config.yaml
n_layer: 19
d_model: 320
n_experts: 32
experts_per_token: 8
d_expert: 64
d_shared_expert: 0
activation: "swiglu"
moe_layers: [0, 1, 2, 3, 4, 5, 6, 7, 8, 9, 10, 11, 12, 13, 14, 15, 16, 17, 18]
router_score: "softmax"
normalize_top_k: false
routed_scale: 1.0
balance_loss: 0.00887
balance_bias: false
router_logit_norm: 2.0
init_std_router: 0.0152
lr_router: 0.00048
vocab_size: 32000
norm: "rmsnorm"
norm_eps: 1e-05
tie_embeddings: true
optimizer: "soap_variant"
lr: 0.00461
beta1: 0.95
beta2: 0.95
grad_clip: 1.0
batch_tokens: 65536
seq_len: 512
train_tokens: 357000000
steps: 5448
dataset: "wikipedia_en"
Below are experts of layer 7 (counted from 0) of a mixture-of-experts language model. Rows are named router (the router's row for the expert), gate (a neuron's input weights, with its number), up (a neuron's input weights, with its number) and show model dimensions 80-159. Each number is 200 + 40 x the weight over its row's rms, rounded and kept within 0 to 999.
Before each expert's rows: "comes after" lists some tokens at least twice as common just before its tokens as in all text; "mostly gets" lists some tokens that are sent to it at least half of the time. This comes from a sample of Wikipedia text that the model never trained on. Tokens count by the router's weight.

# expert 10
comes after: ",", " was", " is", " in", " as", "See"
mostly gets: " also", " University", " York", " used", " known", " such"
router,251,226,305,155,149,185,103,255,176,225,164,232,223,202,262,141,178,259,215,191,126,134,152,221,264,229,285,177,194,216,145,223,177,193,205,192,219,199,165,86,146,177,162,199,223,261,173,206,225,163,144,235,263,173,215,154,253,110,184,200,231,218,204,178,240,179,224,89,273,199,219,220,177,182,163,227,213,125,188,191
gate0,135,244,203,212,212,198,235,279,246,190,130,255,185,158,233,233,190,233,200,127,159,183,136,163,224,204,258,251,227,148,269,162,186,248,179,196,174,166,213,221,243,187,230,245,255,148,160,127,201,253,292,159,219,183,223,203,301,183,234,195,229,237,195,133,158,190,149,207,210,219,186,140,239,192,171,203,207,208,193,174
up0,222,195,250,149,210,271,211,175,217,214,213,166,210,253,188,205,174,141,173,297,237,218,245,114,233,158,125,163,168,232,143,285,275,150,193,191,249,269,112,179,193,292,152,234,158,235,234,195,213,133,119,264,194,219,152,201,181,198,174,200,206,152,162,211,223,186,203,241,195,147,212,277,189,208,223,143,134,232,176,203
gate1,219,165,263,155,237,266,134,199,223,174,191,238,266,219,191,246,178,154,218,160,224,172,156,212,172,202,258,180,244,275,211,174,237,143,211,225,256,165,151,154,213,209,178,66,165,233,218,194,165,149,205,196,215,183,269,251,210,168,234,189,240,166,284,202,169,229,182,174,223,222,182,165,225,235,195,211,221,237,211,260
up1,177,181,256,181,238,230,124,214,209,226,192,224,249,251,216,247,197,190,241,185,194,183,168,252,161,185,231,251,171,268,155,171,218,149,257,275,282,235,190,124,200,206,219,150,144,222,220,222,147,162,202,224,234,142,282,253,200,162,255,214,216,205,229,194,178,214,177,147,230,222,195,168,223,237,203,166,196,202,217,239

# expert 2
comes after: " the", " a", "-", " an", " The", " his"
mostly gets: "ation", " new", " known", " life", " same", " area"
router,243,282,187,211,174,201,192,200,233,157,237,236,128,257,255,186,136,243,259,179,164,250,228,237,238,178,215,142,231,267,157,198,163,191,216,253,263,175,187,184,273,231,181,256,222,177,205,166,94,228,273,197,253,185,170,252,194,189,131,185,228,204,116,165,209,310,231,216,269,199,166,179,194,195,199,212,245,231,254,141
gate0,224,165,252,275,126,231,127,225,209,316,256,243,219,202,191,174,247,268,224,179,184,196,198,202,217,243,107,241,135,210,201,149,203,249,201,193,182,237,186,239,137,199,201,211,211,216,234,248,199,256,175,190,149,232,88,149,181,199,208,255,185,243,130,192,185,186,192,205,194,162,220,182,157,182,305,177,211,193,206,177
up0,191,157,227,291,216,188,219,208,249,252,129,162,273,234,219,141,168,133,191,184,179,208,116,218,217,219,144,201,212,251,215,162,229,257,239,178,258,234,236,129,251,159,173,220,180,162,233,276,140,235,180,152,154,252,191,201,196,186,161,193,240,248,184,136,165,110,201,192,200,144,162,187,186,201,180,120,190,183,194,143
gate1,275,202,171,160,191,151,180,233,229,195,251,221,221,218,126,236,211,199,208,184,295,231,264,137,129,246,229,136,203,194,153,212,279,199,255,180,218,174,197,277,174,214,177,156,200,162,177,209,272,155,223,225,186,141,195,174,228,174,217,230,246,203,224,198,189,221,177,187,184,205,183,137,208,171,210,197,174,209,221,232
up1,170,183,159,179,165,167,159,215,258,209,297,194,201,306,139,195,201,157,212,216,258,225,231,244,191,143,223,180,182,213,231,227,226,214,250,171,187,236,222,271,247,248,201,284,163,204,188,230,188,172,176,229,177,172,203,171,330,172,204,160,211,253,193,221,169,192,165,178,273,199,246,217,161,194,200,186,202,208,182,226

# expert 28
comes after: "-", " the", "|", "==", " •", ":"
mostly gets: " National", " United", " University", " New", " States", " County"
router,217,177,224,255,171,169,184,255,183,185,104,232,288,181,231,183,218,268,211,144,180,227,195,221,226,214,281,157,155,207,240,157,214,150,188,240,203,148,155,170,182,183,183,268,225,212,220,229,206,220,180,193,248,261,223,177,270,260,239,217,232,161,196,205,217,236,223,237,204,197,159,234,289,185,183,238,118,257,173,262
gate0,260,191,255,199,251,235,154,248,209,120,216,187,145,230,262,147,196,198,194,191,193,172,190,164,231,215,202,190,213,165,196,223,224,222,208,201,191,178,179,205,255,249,138,153,232,225,60,225,187,232,205,301,222,123,201,238,153,174,225,177,244,223,217,234,224,153,224,197,222,248,199,211,258,200,112,229,139,225,226,160
up0,161,249,167,186,178,148,223,186,186,236,236,161,201,242,207,205,228,178,208,191,152,251,200,143,226,124,227,206,155,180,188,143,258,188,174,198,237,193,192,169,241,199,265,245,174,196,195,206,203,135,160,155,211,229,250,228,185,211,166,191,191,243,239,211,185,271,213,217,131,204,170,220,143,157,231,220,229,195,199,184
gate1,169,151,253,205,162,182,213,244,186,222,192,164,192,132,230,164,198,242,144,167,192,208,194,230,115,171,254,207,219,234,169,190,212,209,216,266,200,179,156,255,254,252,120,134,198,122,234,225,227,277,170,219,167,162,243,185,215,184,142,292,253,231,198,262,199,210,132,142,173,228,256,140,162,173,228,200,131,194,224,190
up1,207,229,253,222,198,179,211,214,228,227,127,203,169,143,153,203,215,181,254,151,231,197,204,143,228,202,208,218,227,120,213,248,216,214,145,225,159,217,209,156,262,248,158,200,228,201,264,204,227,191,211,215,204,233,224,124,167,221,182,207,212,197,236,215,203,189,157,152,196,219,268,237,157,194,256,172,182,213,207,198